Weights of a small mixture-of-experts language model, trained from scratch on English Wikipedia.
Size: 13 layers, width 128, vocabulary 16384, 6.53M parameters.
Below are experts of layer 10 (counted from 0) of a mixture-of-experts language model. Rows are named router (the router's row for the expert), up (a neuron's input weights, with its number), down (a neuron's output weights, with its number) and show model dimensions 32-63. Each number is 128 + 32 x the weight over its row's rms, rounded and kept within 0 to 255. Numbers have three digits each.
Before each expert's rows: "gets" lists some tokens that make up at least twice as much of what it gets as of all text; "raises" lists some tokens whose logits its average output raises strongly, later layers aside. This comes from a sample of Wikipedia text that the model never trained on. Tokens count by the router's weight.

# expert 4
gets: "\n", "\n\n", ". ", "|", "- ", "=="
raises: "- ", "The ", "\"", "| "
router:112194186146097192145163140185156099128179136185122082179105083115152128168142133094095169137108
up0:135152106105171103171103191152137142091203155145135118142152109152161143208125131117083118102144
down0:127145129139114118077129100139162112127117092087145124080104160068104148126124120166159097105124
up1:140139050137163117075074146102103121111154158082097100083107146106077144118124092114155167109103
down1:144164188094132122141151141141097079152131081097181173094157161140169107097137051166165087115156
up2:138129173128104116148141105094173123110092157167147147083120132124119125179127120106160164078145
down2:132151106140122151110103109135122092096156084123115110188119136122114136140161162084099122125064
up3:173168164126134145123096099123160054136131089088094185067152170130189140132131096142145118201154
down3:133123108076077176137117130145146145107120185129115126108149144113184166124096140128109100129146
up4:140127142129102149103157135147086101085126167085149097076086160151146125102122128160149127103154
down4:216101138099132086194130107140089111128107136038077050127142153119181129198099142169118163125103
up5:131124145144130149178113206114097055154091096160054122176134074143113198134128071204069093169127
down5:095163171139118151165165064062106135130181144090149173121122105147128098107119153151151124127160
up6:121148134184122074156092060077128111239087181152111115092190090124153099163165073109103157138170
down6:133147112104127116157131176209111155090156054137136094173129157139156114116148167158120076160162
up7:117193100189140133087144085121146130161138128133173103088167124164176094134122128141151156080111
down7:165101133096145142143147144094163103076152147170063111093146121109097098112097079117188168165096
up8:084126154148153150117143118098140125093235081146088183075134136082122126130141118178142155142070
down8:117152173139101156107135094122107152113144048113108094129135072094164148059153143157168128142161
up9:136142135093109114128167113149155128098082176161156114098171125105192174147129131125142196118118
down9:106156105186134165078109154152070133113184110102132104133125120162084133087121120146190102127122
up10:133137174151052121127137135154141123144136126125098091178126138089086124156137140119108137020126
down10:163116085088100114149151118137102149094134132117090143105122122141159147105158150138164127173153
up11:096143109127125119133127141180158168063118229181143116167140144159134136140075169155148092176139
down11:054124117166107144154142082120107132174127112115118149081122090104159125186185128115125147103109
up12:122137106142108101082152123158133088123218154142167116124170082131158115146134191088149127132139
down12:201150159186136131141098105139110160141104130137099104122061141164148129166125115167077115099155
up13:177161157162079119100118079190159135126139140080133114140104135110133191170136087128156114126161
down13:087165113143132110146090101107164102150075080097140065148062089132155110145138086087109115141146
up14:127101136100125147114094132151110194149130098137114168135132089104175105100105072143122092155198
down14:090147070131092133136138161130139146155081071075153129164105112056081137123123138156145102167121
up15:101097171114127176172127131129114181131141168126056140105089093121122125126160120106138132091100
down15:150106121143214157167147090143110109109097149154151130147127142100127111090128158118106157144133
up16:091126140135113150132159184166167169165155166100104151129169163121081146137128108166181154101051
down16:185089130104102093082148145127074179111127089171119159131120091190114145080095111131146108117105
up17:138167107075096172090149152163165086142121144145062108152136127143150143171098152084128169169159
down17:167092155148169130183135176109076196116106115155124131158113142103066114086140099149144099142120
up18:147118166088115070109141137120123053150109150142118138109100131155115136137135141137120186123159
down18:148148128138154169133144147062144151117121118156058181115170195102142131074112126100109095138120
up19:061153142119134116067132167146109170147138094154144184093073114106145138105115085139077116161181
down19:087197168122134158140114144107152135129162108206121125161130098132157087111208151164180160091065
up20:096157121104109120117100095032137103088171158128129202144150145149173177128146128173173149112128
down20:084177137155131154152155161133164173135150165115062127123105120143069086131080107064134145091100
up21:143177120068116188145132132147152157064175129132152191113168093115078145192107133166097173087120
down21:132075108151135134084135106141114102104067109137151132132167169117096150061127172100181079103092
up22:152144103189096132099132198181134079115107147167126107073110106120169053134109169140113183153109
down22:042096130074167119114098083092158109117141112099081159174160089109123156098100079094092114117202
up23:123127145158092080107160096112112139090091177138161126164146108099154165125216095087112079145099
down23:095127119132242133159096106132108147169102122080099103138118152109143083116088108092175173122125
up24:117145134134129202100171083159162143062111187100129080144122106128222155140105116099076196104168
down24:083106113106118124132121204129113159161198145170076143161147092141102085171116091130165149159050
up25:122145225109138124166124181088151115160129162052152120120127084043191067125129123177156142123091
down25:171186111124145099106163137114101194124126104110155138117107133108160170108096086163114070138151
up26:067135170179138125147181122174124111114133118111160127081151176108110164134084126137130164157085
down26:141187123070191096080071144114086152131075129138071099130098123171117127152136139181162164124124
up27:135135150126089175144145183111143130107102130147125072135079073149191146110145069155088157108157
down27:069197081118153148106109123171127148122117118178103159162148124124066125149127139147108123102126
up28:082154177124094189168121117129155107092127159093086123065150110134149127160116198114117130046144
down28:106144043178134076146191136139078150197108143141157194125116146161088140111176115115168118145137
up29:148128162140127141176106136120136044136087183179171174128135099121087216165154151221102143105124
down29:034129133098177141053175111147142104114161073163143175097154103129154121089134103070103141116091
up30:136178143075195179034119147137188147132087082102093080073126135131110158131117160172122141153145
down30:081093110136164162073110166229121079128182153126123127132095039174121073168088106143111169168172
up31:131105162077108114166180077109136076176138142187098141111106160124080133158144123146143152137157
down31:151137127145182184065133183075080161107110185159178128172157150148160144052112127143153139138123
up32:114132132127132093120141135138087097058160208108068148063164103132139098108168176120087111173174
down32:141127104151177128151078137098086150205171134122149169134105123105127082139147098137086212124113
up33:082114116177126121122132106056170149145057168134129143119056095094140116146114147042169123186136
down33:136143085149123051181081123109119140181097110115149108094134134105100083100187192107180102121131
up34:118139102129124183132080113087136097198153118055152112166155169114105037117119114125087097113128
down34:186117123114103137130111128179105155140130166208122161093139122160145116128147097240103160155131
up35:128168176115100151105149172141099177162092089100140121135149107133119139096169135177151100135146
down35:156142123114116149164189143139161117132126159121130133082167077187150105200099156123115138112161
up36:124154097124122097054134097123145105097181153164123141173160118069080159123101116081108120154096
down36:139095086134146161100156132167153151104150134137135093135130114168122146144141134120174184096044
up37:121153130120098118152096068126152083146178193159105178059107178121085127138142095171107147142154
down37:110090101111186092140175139119084196097138108112120043169131130173113110107113136125154171101116
up38:155124168140076122087129161118143132122155111122135152040130058139060144171089112156145148120182
down38:172153138148116127118130133153111154150133088146086127176113089086157148153089169083126060081095
up39:126149157140146112074061116148113051143179159131127141182090159126074186115106089154176180148231
down39:105189157135110128071118086060085137116147102151153075143074097102146113076110149136117140147134
up40:113151168081097129108120177184147073133124071157159123086118149127188152157162125152137132133135
down40:131124175109137151108096127173067160157092170092142143097107121166181143120095099102126193173121
up41:087112166112103189119173157104137138196128064098112131088108095157084102090107112143206137181155
down41:126127097136154090145108144090133072125147150142130134145126093124140116115097181187075130060089
up42:124116118130189074100063145129074103100147139141136120113074151172099114075076117142145086159141
down42:247133136160059082134175088149121132168098141092105133110129114129152143183157137177100141099073
up43:080168110095089156136131121111077134145144131129094148194131106127107128150121107133152139183076
down43:098088154166084143149117138147162104141093122159093116104103103088124107121138153111121112056140
up44:163097131180121165075120128150123128135146176140129120130126082105100117168146133072119100189130
down44:164127089094141164151177170121139157122125122162113126170139127111058127117128137089167128135167
up45:136140103183138152128082072148070139146150184115150143187077109165112173145151141145110141202159
down45:171070109082125109121090069084203135154115128126151121100158208077137113117101143111160143131102
up46:088114164162134119113165156137122085140125097127131149130101093115195177119123113137153140121209
down46:148096092163127092112111164123127089118129146117093136131135070167116070152164122074117158110106
up47:114153101149147133086113114114132140157131134142120150101143106101134107153118094113120090175193
down47:131100141145133153151091134090187131171114182153147111085116154127121163163155137165114175117162
up48:110126127150132114075155095135110097130081114127086105162073116172103145095139112151131116167145
down48:142172075101119149177080125102123102042121110148188099066087139152113137163075154094158149102178
up49:141113123074072125113185095086153064163082119146134108101176147212110135163139067143136155101119
down49:113073096142131126198105117135161076120166093078145058143171148153124086107143096088086138068113
up50:124151112105156158124126118138108115135116149173152126148025114104121076154119126125123127086138
down50:194134127137118147156067154157155190103142157153119135129149179168131163148113184065112133119050
up51:084126147089105146087165069184116116174110122135083132127075130180095141134104088119130119109109
down51:122140119096187121100105139082193145068160133154123143126211154140117157133124134109165108078166
up52:184095113154083125106137066161083202176110101095127049141147160050149133147087113162176149117158
down52:131094146142110066076149154160151149089154086180131167181172176167089121156113091121122110127138
up53:200158126076116142125193088102161180150110137144114087182124116142091175139140117158185162103144
down53:097162132092124142130083145086174161179098107121136143093154109084110067144070166097202145155157
up54:091136119089192085129147103150134131144164193167144156097097133108135181173148171104118112134103
down54:104120075139125146100124144171134079135154162117087169081164072142132137151106148149108104091124
up55:117125158153065162152159163135187086201138155146094098140151128198114144155112135199194152117170
down55:075119143106139149105131155164148127125095128135090106090136074129102093175145142010126132186089
up56:114136165110116118162143115154147139062101122140090184156110159171140127145155178127126115078116
down56:097094114140068127135154141089175075182108150116075111074148125099106126116149097126131138166128
up57:092139187166078152092135126179126109172142147101150152179115082135141110156153113134108134130165
down57:079102115155130077157124064138145143151097170095161131100085161155119105145158090133159171109110
up58:127195137095116153155176127177130131176135142147117143097148128158069164202085160134154123107210
down58:095117055112114128163102089106131154079088162148191099139141119151130114135154134102113132132103
up59:129172115098111064162113160082150115084148058065069150136119164121117199159104139117115159156124
down59:098104119094114135134138121085125117086178166083158209157084148188145104123166142131125178139119

# expert 3
gets: ", ", "and ", "that ", "as ", "which ", "who "
raises: "in ", "the ", "a ", "on ", "to ", "that "
router:091109130137158138091076150124167103138109206204167141181081129118105093105094131156122086153168
up0:073115081172125140137090073150151098116165112145152180085125173065109193124123110110100091164201
down0:170056111185125141089109074154158125140170163114195075082136078129163174168129099113100131138106
up1:113178130130109171153118148122165122027096194128143170123146157140112164116120146170102185118121
down1:146145181173186147097129095129141142117080127151178132120125089105111126152120123116119139153082
up2:112170116089176176088144156149148160094074170081163165122153131146149067146132131108122141125143
down2:156114117137122139140093128110114069155179079127119092086128032173123083184149157167130129128103
up3:043117128146106067124097056117104087157152091153156132150161092145158118153159140176123175150137
down3:077117148153134098096141045165109168190180153086105110119116099113110120137172160165149143075123
up4:180088102063104177098116120083140126180183139116147111135172080120165184113104126089120079120059
down4:134165149198140076184139086114175077104126135080185154114139111150114104152107138166064148102190
up5:122078175163138109126160095121076101113156153146131179109172139116167148157065153168215170108070
down5:128167188106091097141143141144157151192138146152094108116129114121092089102166162154124089174121
up6:132133098168124119158192140108130151146128170109091122114091145112153118143090107104156176139150
down6:130104127139143131101086155210129110139113136134207073077140129130123114119137153115156146119104
up7:170121096161205174079122121080152093094089167099106175139148130102076136153059147150172155140086
down7:178140103139154180106133117080113086138128116167162072133084078062108067098119088071124131174149
up8:136141149142089119125143121143114117073146188127088131126133140107122097154152206121122180122108
down8:149091195099145131117095077087117166096121063137060134136137119098066145124125125170108113132179
up9:098168121146090144121084105134125100149101139084096112148102128094144164142097073162118110137093
down9:137128087159119106157142135135084115078180087121163101106148151153155214111111144153105164081175
up10:120107116151110095143152118121137107124187105151126086130097125141068085150130181141141144125186
down10:165114104117124126169046099139199064113156103140084128145181142111182111181132105123055087123115
up11:024129121130138124101159046111101118075129090156129135152143127127133176131123076147127120110174
down11:030110129143113095112142118134137181119145081159078156127126111133114147139152159157133137063120
up12:123099123103142183163111091084161120164137158137054131159116105154196158182072160118151082168180
down12:127056122096137096126151152141124129138113143126140119134197129153111115104176109100179123157137
up13:164111108137106106127158163138146133093151113162155109118137155150110094114089129183128125142083
down13:081073054164132156036084103110088144097148131107155194128115121129110123157160102103169187091126
up14:112149129197142178182121133113118148165135139115135111059108122133099139136104106165180070151131
down14:040135096140137090100156151210158145086115091153091138140128144145163088171149117111136110131129
up15:187119123064141080146126185133089134112097140100126091191105090187133123185081115166113111087126
down15:182171141127136133128100154116161115133108160135131162146120107096151116135173138131191130198130
up16:110182100179126123107078130143155155110046140148063166167136114117138127133151189178128133133155
down16:128057121132157124120135074128129144124139118059038143111158120138103140142121096108157126111190
up17:094142099146143205093138129154120091122072153137081146107108109141111104166092113120087134137082
down17:129136132138114158119065132108129069126146126083222091152138103119125084156141163101129138093165
up18:046154153166084109129109134128140102195166171125134083154100141131140126151134100170143138115135
down18:084100080100107101187123108133163124174113099123154054130089148193155158062086138113071121140120
up19:181103110154145076129136129102104193145182103132130121148105146174080115127137129144091139110161
down19:203119132129101098160159110100154134120126132128092140114131167088152159136175093152146152103150
up20:140202110085109130118076143145134102124124126119104168126172090192126089176162123165169152056206
down20:171152086158153148100088141128114139094112087148118134132125092090116101150136155113106133095150
up21:126144141098119155127126157185128089081215144154114178133079114157115101167096099124193143084139
down21:069110079101137119151173168121092139097057089109128151113151128121086127100112159156118148144109
up22:109121117111138209083161209078133155067101107125113118170119125153122102185113111158080154150106
down22:149167143120130139138140105153138138172105100125142109146024122126076165108105099077120142085148
up23:119113132139107163105102093180136092084113141134114155131124088124171069120141169197153140144206
down23:114156085053153154093137139079133181143077147218096100123140138107153141100064143108100122143092
up24:090133102038136120150123124142149134198068136173130159049125145179130160102094156122162108119106
down24:126186164156122200123146148180128175110125133128083130131116135108127168184118066174119135136087
up25:105113195091122125137184140125133098130149183099130115144102137172115143172069079099100183055054
down25:148150092106133084202123155139111123150211115058141178125158118130087081147092111109136104131131
up26:135108110157143080134086095120162091130107111131141171162081133070072121119068120096108115140075
down26:180144126137085088134173131137111100143093205140097122136128141182178160114101073186134064109123
up27:093123100102142177104151118137142095167081128151131105111076185154115103108180125073173159112121
down27:116107150136100117175152166179156111186074156172103159131159156149108157158139134095091081113111
up28:133111174102129207094116099154115094098155178075101154118149169174133158130058105148158159074095
down28:112124130103110155147101108130113141159145120102201152133120196128138147131133167062138154133186
up29:104098117142075118119132145175136128109179128080055131118176078109161117204147120137126101156162
down29:098086067185127155125105124126150077170135131144179077096136095135121155131155135128203158096114
up30:118140129105080120118172064091077124144197126155168198107168125154113109088116064174096130076159
down30:115121122111139125190149127149144090133147135103171104106146125122151125166160150099168059118085
up31:124152164148121137184191219157145144124136146119061119084166125158135153160115126080142130128132
down31:156103115133200138129144143091082056082141128108117153111156150080181116087133130103128168101081
up32:101186152041140134145082165134186112063180186171182159177143103168128139163118139165115137096152
down32:135067165161107137134174138117119135108125084124127117146108145057160118111156143113141195116096
up33:125157069156146188110124141197126080154120128151177142144131108120159207191103104104070140100186
down33:125087130096075142096134135065169133118142123151111212120136128115136132123158119132132134044128
up34:160166140103116152125121116145174144084061119090068155125083166140119114096119129125215155171070
down34:146141123085116186182126140174120099151178116159159121114143173124115126107176099072152115151145
up35:147107101084103137152145063082126138062115102141102133104082137114139114090103112101106142159175
down35:154117138128147109099138108134144105128105130111181147144066102167125210127149152184135054155126
up36:167109137147049180136150140108129103133186134161162129135144168172133189105138131132138076137148
down36:095152108153106179077100100138131186110149138169141118151096129103081122087110083200132132126121
up37:083105131184113151122124071171113061122174149129133082135087086121151192136085111118140105100096
down37:125220087114132118071128098169148112121098089159144162093097121146126150145134120077128172099160
up38:100192114152086190104196155175118147116098192109093084153136149137125066114149153133112137147140
down38:036097126077133133157122145135131085082139123126131085142122131122150170165143156078113108105166
up39:119094180131162155104183118202205082144141146138147110105069171157143108129100155139121133170083
down39:052154098140124134126118178097165125129083158131129151162206066131125152073126087092164142127180
up40:171136120092089150155101122139148118133194225123111149125142123118137129140109087114150068093178
down40:118175128204139097151134112152071140144125082053128145095115115140116107126148111107105081071138
up41:128108134136141086130151119100180082190079165196084166108110140140083165141110111139119120028151
down41:106137095104093100123128167131145091180118104123107170113105085168160127124150126108099135142151
up42:158156130097151138146100069097180117085128187139140135141175172147083117169105084105177123090079
down42:091143169126082146144133142177075168137088168150139107103070140109146128088084154141086147164133
up43:129176157089130151097189121166105129176114087104102104089152089088125070208176155168100171058096
down43:122104133095147118101091114128096124135094146124102153110174123153167197140139106131146156118098
up44:088112139071098088069125101104127114169098117130101149126179187172102147131174071131094125087120
down44:156154167147121185158164129105166121169127138109170059077093094074088103109176177102154121178134
up45:100111117121127128155089094184162118157116156087130204110148139117125122114098168178173081161138
down45:162119149141141138127146075110121104102109087201090107114160102188122114148096121133111162125119
up46:147148091135101146143087147139104144118144137126140183142139125117158128196160125104187186108189
down46:175091117129125106106115125127115103121177114081156195140100157115158166127101156084108204065125
up47:154147143120107105097071129140152103141133123130080142089164150161141128159137149137147076188113
down47:108116115114158104146134093175109136058124103106138121149177062057151158126108115109129165163126
up48:088141109096174121176166206155171116137104188128086112114113148153112153160130117151157128114160
down48:246118173143142113127136110154120169120100141098130093053115188159087128161123103088124120144140
up49:104176127087155169111130116151109104122116140165100165143067172127115114114094122171185103125125
down49:065118130104121105129074162173169146208142144136151080151157059137123096098178116105104100114139
up50:111082185145139085131151139125120132104115135110108096122143153099154164087164146126119142133111
down50:156044085182121120105200170108125151145144118106192132131139150166147086160194148130091146142105
up51:106120146135103120120093142162143098167117099147123086140124113183122134221133131147080174161150
down51:143086127129158111140119132123150128150177120153159160141133175157128085095147152082184089119150
up52:175155117144107137135124107078170106177079148106076102132165103118079098132195146143133134112149
down52:139163086098088097090088148137151121227107116146071126148134158082113120143111147127173119121103
up53:088153120115172162171161197170145110139077148122109128085144185165137092129140133161149110110156
down53:153133165139117193185120144053113150101130083134126173127136122100168126161138127103068147123056
up54:103173134135133147114142145137196120057172081104203189116063163120162186147111092127118128095063
down54:197134129167169133155124115113146074151102138113175101076076075119132144121139141137108134065174
up55:135195107146142170137095181130150159141114092101098145139113136141120117115076102152138122138128
down55:142169183140084080107119102149147141171152109163114143155112029123083176123101111177200076134111
up56:205109141083036166136086095119135162100178149121144160066125062135190131106176130136128122076089
down56:117132184086154122106119110168118171190091125106114076134162080058104145194163195128118079130099
up57:095155090128071157120114094078114184146169142144179143109086137122134098127143159150149140085147
down57:145144121158121102139105157141122060149096078116151140128087137156131164158138073164081134126168
up58:178139113195090124143095147125155181177090127134166078195159103098133108150102155182109118175169
down58:064093140114144204136093104116202165116099186129133184068153106042160121104065123096142142064096
up59:151144142145075199164127120133073118109165155103125118090082112076119104099185105122094181180181
down59:132184180122177105148172131154102138155116119067159150148109136114120170102144122147179107095100

# expert 2
gets: "in ", "–", "201", "the ", "(", "200"
raises: "re", "the ", "in ", "in", "and ", "with "
router:105119088118182121171134112085169130126175089128118113122150103153161150196101122142179123097112
up0:169087134169189138131135120067139125080162190091137175184100098126120082162155179140151154147126
down0:098102167106137168176095121184092089133124108163138075085186111114155184083131060093142176101112
up1:159113104111150118115128104139133126100159115113147121109100103121101102080137076123086119119151
down1:194089064128205177105114145093149098096112160129174145170084161130153144124169077122171166161137
up2:136167142205153117152134117109075119112116099160095112120142081132196159149174172182187176140127
down2:152105082110122162187135130091095120109152135107057156109117144157134115167126129163136136104144
up3:103111114079092152154161191134177094108098161136090148121149078119140166141138117149193121091119
down3:101163125112137087112104089139103137160153117083164136150107120070126123076136103087042072068126
up4:143134104138112114101177111114151090123148145123093065107144179117107114117098130121182116133126
down4:176107172171160165122116147129095124120136115139076141130127125146090096109085120080145150126158
up5:202167105138129072091109146144133085120126136145168077096139105127140159126147154135118140134149
down5:078139125079053135124117087111122084114123129108140122174146110179143138145150157141086149126122
up6:185149102165130094112101053174115178075160156163087120068142137153133120140158126122165109157116
down6:142174126082114154146154190087125082122142137142137144125118116066139118152070055137066119142149
up7:150194196121095105108100125147146111160066113080033118132196115151131107159098119140136185114174
down7:147116114169152111157197166054079134125148082197136071099156081083128125119103142102140079116102
up8:128122136160060140110105051142059158155147204138063158119144186095220148130145156126155147083120
down8:090102100117187151049176109131120123144159108122179152170114047133150127134099094058094103094151
up9:128173121157146077114137192169134107098116169102096189114170107137107128057110134147164109176144
down9:102126124123105131131104137126111123031142122197156169158114175060131134115189163122136178145120
up10:181142100111128085143138161131099203117068135116105084151132174093064124187107149188145103120111
down10:075116135113122136164162131156188114136039124135146124115081061104118137093152107068145195127130
up11:131154148152138136167166130123183065085098170107110142127138087087112078125125136186143116154163
down11:080155120103165094079092114101127162138168103134078107123107154141124146135106181126174161183112
up12:133155155147076186113104103175150076118130172127128119117086070128148128139062095104106157109166
down12:069132142103129103131140155083067123115169127097121140080119138205113086111187188176096131153157
up13:093175158227139116144120154153183090116121103133078067083095124067137136159103115110168134122151
down13:131153089125127105174137154118167162140155101101146128118091145128131126146055164135112125150106
up14:083140087133114113132140113146146108159128125132068145112080138088140123133075156124107159120130
down14:067088138103053097170121170129088172162113119138070161128167117144132108128125166123109119085119
up15:095161114169148168081129123124201159104135162133159133131086128100152151128108109139101170067134
down15:091158146138093082084106129137155045102141170107101175099098131142139156107143136137113117116105
up16:098188153124174108161120133104181127093139096142098123076037084126104185199182121131151153082132
down16:117136104126154149104164155122131109102149138098147174129171128205132132112123173141056154126158
up17:150134143138116133127136126115142065084136085117112071115060115155136208108097143127118061091134
down17:153124136194090140110147062133109166131089116095185107133120122071205171137111154125159125132116
up18:129110135105101110075145105098149153110146103149147141102119125116147152071126177131110156145177
down18:022102129182120133124149137129107116065140125149134160144100086159125186117144090117151111157099
up19:103134090113099092098086083170148128083127149171101132109128126122139072189115123104163134125141
down19:112070152113137171146133180110093150133103115075167113113125134069093149082172138043128117206148
up20:070178136118088119102109140145159068143096169167124146174089104144163132135109147074105099107185
down20:023115153088141136085103120132115112124143096091146136103070168109164141080165146168139106150104
up21:111157161095120127126114165187154106077143084142116183102171114158141142136129145205124138136193
down21:092200093109093131112090123147135122145127125134131088119138145097160126126039160137156122120137
up22:107127137061181160131111095082144078075098146170159136118091162223173155170101101162182147139127
down22:200142094134111137113130093129101159101079187134109072174141136142124182111113156124160154169116
up23:123151139079092122157137189111141099068165112108120123079151108133128061150127175132114156075150
down23:090155175051113153154119084105086120179093144133184138137099144056146109129073105120089119130150
up24:068132129168101079162081151099139140101154086108099131081198102115111113121139109206151123220129
down24:181152130196122187087125121109130128101150147111133137098196144087107090150110192122124118084087
up25:175093141129117105113097147083126165077100134115101152097114152157142125208081071112160104135116
down25:112114135138083117174170109124070122080164144106150091162103062126093128091097059169148242133068
up26:171099133176125101149053125158190161137092141113119112152111110150126119139147069150135147099188
down26:058173169093154107091112163107126132165130131154108142143120107101147204123126056119160102160094
up27:144137140154095192110176183153071110150167135139091130094100143121175100101151162142108110118110
down27:089120108168113127148107078085094170119095123133139134121194155094131144069078119070132136127109
up28:125181086106138077126169146110159132118154047152095114102111150056194145098160157105185160160115
down28:137115178177106159119184131152085105096166139126137104133146115115130095154129154099140082075118
up29:124138075045114137093158135086125080145130141101114191100158135215158161169128125080149102184103
down29:142066140132188121132103200144087117116073093092098108134116152109080079100104121156116115147102
up30:126104119166126133147119107088165147109142168121160136075126108110105113121092194109100140161108
down30:146121104144150102124172094140144164140130137134109160121095105109100144138120074146154147112119
up31:125119149116088133172072164108137116111170120136199138114146122126112171187126094185106146080170
down31:112069127168174080160109092162068064128148170215061140124120130134126108165182120139118153140113
up32:124128102150160163124093182158095120111168172183078142117145165138139131151157186170108104132133
down32:152156154148124149137081139185122150209116103145103083131133116135119091158097123055135147122114
up33:154164137141138152133107134127089145067121126137121076188118102118194086159129179162128109126144
down33:079125112103102118106114157140122119127164135088111125114130071176143070140144173116076197166176
up34:165161167170128170147154144090203088040164166132139131187166169173109143116083118083097129126085
down34:140085129130125112144162156140049104141079093085127127101115082113139112139139136122122138068091
up35:126164131145091112118163106139141196135170140176085125088165212163092154168143097136101144097124
down35:100129130181118131133087163109168119148222067120126117137188072082143161099074119128132159194173
up36:116156080109128098185104116109079194153134160224138157098150116123171150136095046098138129077116
down36:166177131158102072146126118155112079112156137136168134121147119152127125098108180179117133113138
up37:157144186125109144120147154093168122115117156131130099143099147119129186112137197198177125109124
down37:126110114134105178146114143105141155127171128139117120099126158100118139104131102123171109154147
up38:117139139120110111156145147072113151142179080161142186148105150153121117121123162132183119120123
down38:110080094155117053111088125098189160135123151105101116163095130145129152137145145070140125132118
up39:037189116185094106127112149087121181151114143147126087154137151137164103165160130139102071131097
down39:206122143122057163129122124116145118174105135132115143143127121151117119113138211133137134144122
up40:121164118135141144167108173125157114122149140129134192151175149125180094122113082146144127091112
down40:151153138101132150064128195156137140115125122094134076086113141137094133102156116149089103110135
up41:087125164130132191078098187163171109148142201164196094180095153112053105165108114124100111079169
down41:117109079166046054120121143090168163144110038131146158128105127124126115105108131109092098079118
up42:159157138110113133126158176126173093155119145090175161140227055128131149146097131151101146049131
down42:143171146088147073146129133178126119148158076190134089129122102191144100140146143199137084163160
up43:158113120107123095153112163136124099131156112167108123098143032127062098157120132145134151104165
down43:162223093117063138098100149100148202118159117168141142110102138109132107053125105152125091157155
up44:125164115116121119111164137143119127124106224103141111078075131148139134190132103131152125223091
down44:118080067132128099096063096104142132113163124145100105137088107090141138072153103121174182083137
up45:095159091181102108118067128117113166169085157136105192084186159135137162160086134232169141123162
down45:108104148134144118217130149130130178140132111152149134100108100032077115149160088148136139223124
up46:076082084148114147160095124124118164145172141142154173133104117149180160133146137188156074123168
down46:133129108109202157171099064129109146121103091120141180127177105113087145167104141151084152090099
up47:136153141154087177154130123054130057142136158141120152109108183163130116131137117154178124129146
down47:092175157129100115138112156080099117092150156111131140109161150169153083085059055173108143098105
up48:110161142087086117131139074053115137055106126122097073139129133189141166176119107136148084182131
down48:176099167146155164130133119136131120073100144098108116142099141153168157146128152150130155128119
up49:090175087181160108060101165105121127110131159101170138083115143098135152111119097106123124121148
down49:113154158149106148123123140173073122105140176151135215182135135154135157132155135099101121140099
up50:153119176128053133108185087136197142153160127147230110123119091092082162136110125113122122117140
down50:120150123110116135160133149099141072129096172115122149143085116229125139153112138115171113091150
up51:157141092122152066119143029162131159117097132118129126128139197102129154176172165126138128135140
down51:078088034112195160161096096081153036178150099134125151079132105075121071113142109155146137157137
up52:116148106117135182147131159126116102131160113104071101168075187174164169142101129111141213137133
down52:107125138149112106142115140100125103123140168132068152133039143146124137086207073081169119162102
up53:076195128150079124127133133118144204144097164110137078120129123085153121153135161124201155086124
down53:186095125120148088176196131180095058104106203116091137132101110153122164158185211125088128116120
up54:159107083070089144163167166089162108193078122136156157137093128130151119166060108209109158078100
down54:091164159083085116113074115098146067119110081166115144115209169095148161157096104127124155114177
up55:123137164106085060123156128101171092214111155157163117081119137184148099155087104120128108058121
down55:124074127162157107118180171111172131119154114071110156165141123171156092104156133197097148101111
up56:089117106120068196125142095141140135124125140190104110116075117098155095124146094169125152145138
down56:137158122146167093143142103176103104108125089114143124112121086126139180158109161139108105107111
up57:170144130166129194125140091114162048096136155125087149147123115180132156149137093123140119131194
down57:189078107180203092131123117137129184111125136047110136157111144092185139180154106139176112151159
up58:076156077099098082174128175096132202119115201143084119130189130128113120119143164152095126042131
down58:111070133150110163163150171142123171142151101144129079117136132119080117155109188110075123107131
up59:141158181112119154162117168179136129153146111095093186100112152084088136083148047183145103145065
down59:122116102112158138107117177150161145077077156151141118149088174113147156125186169050150129132117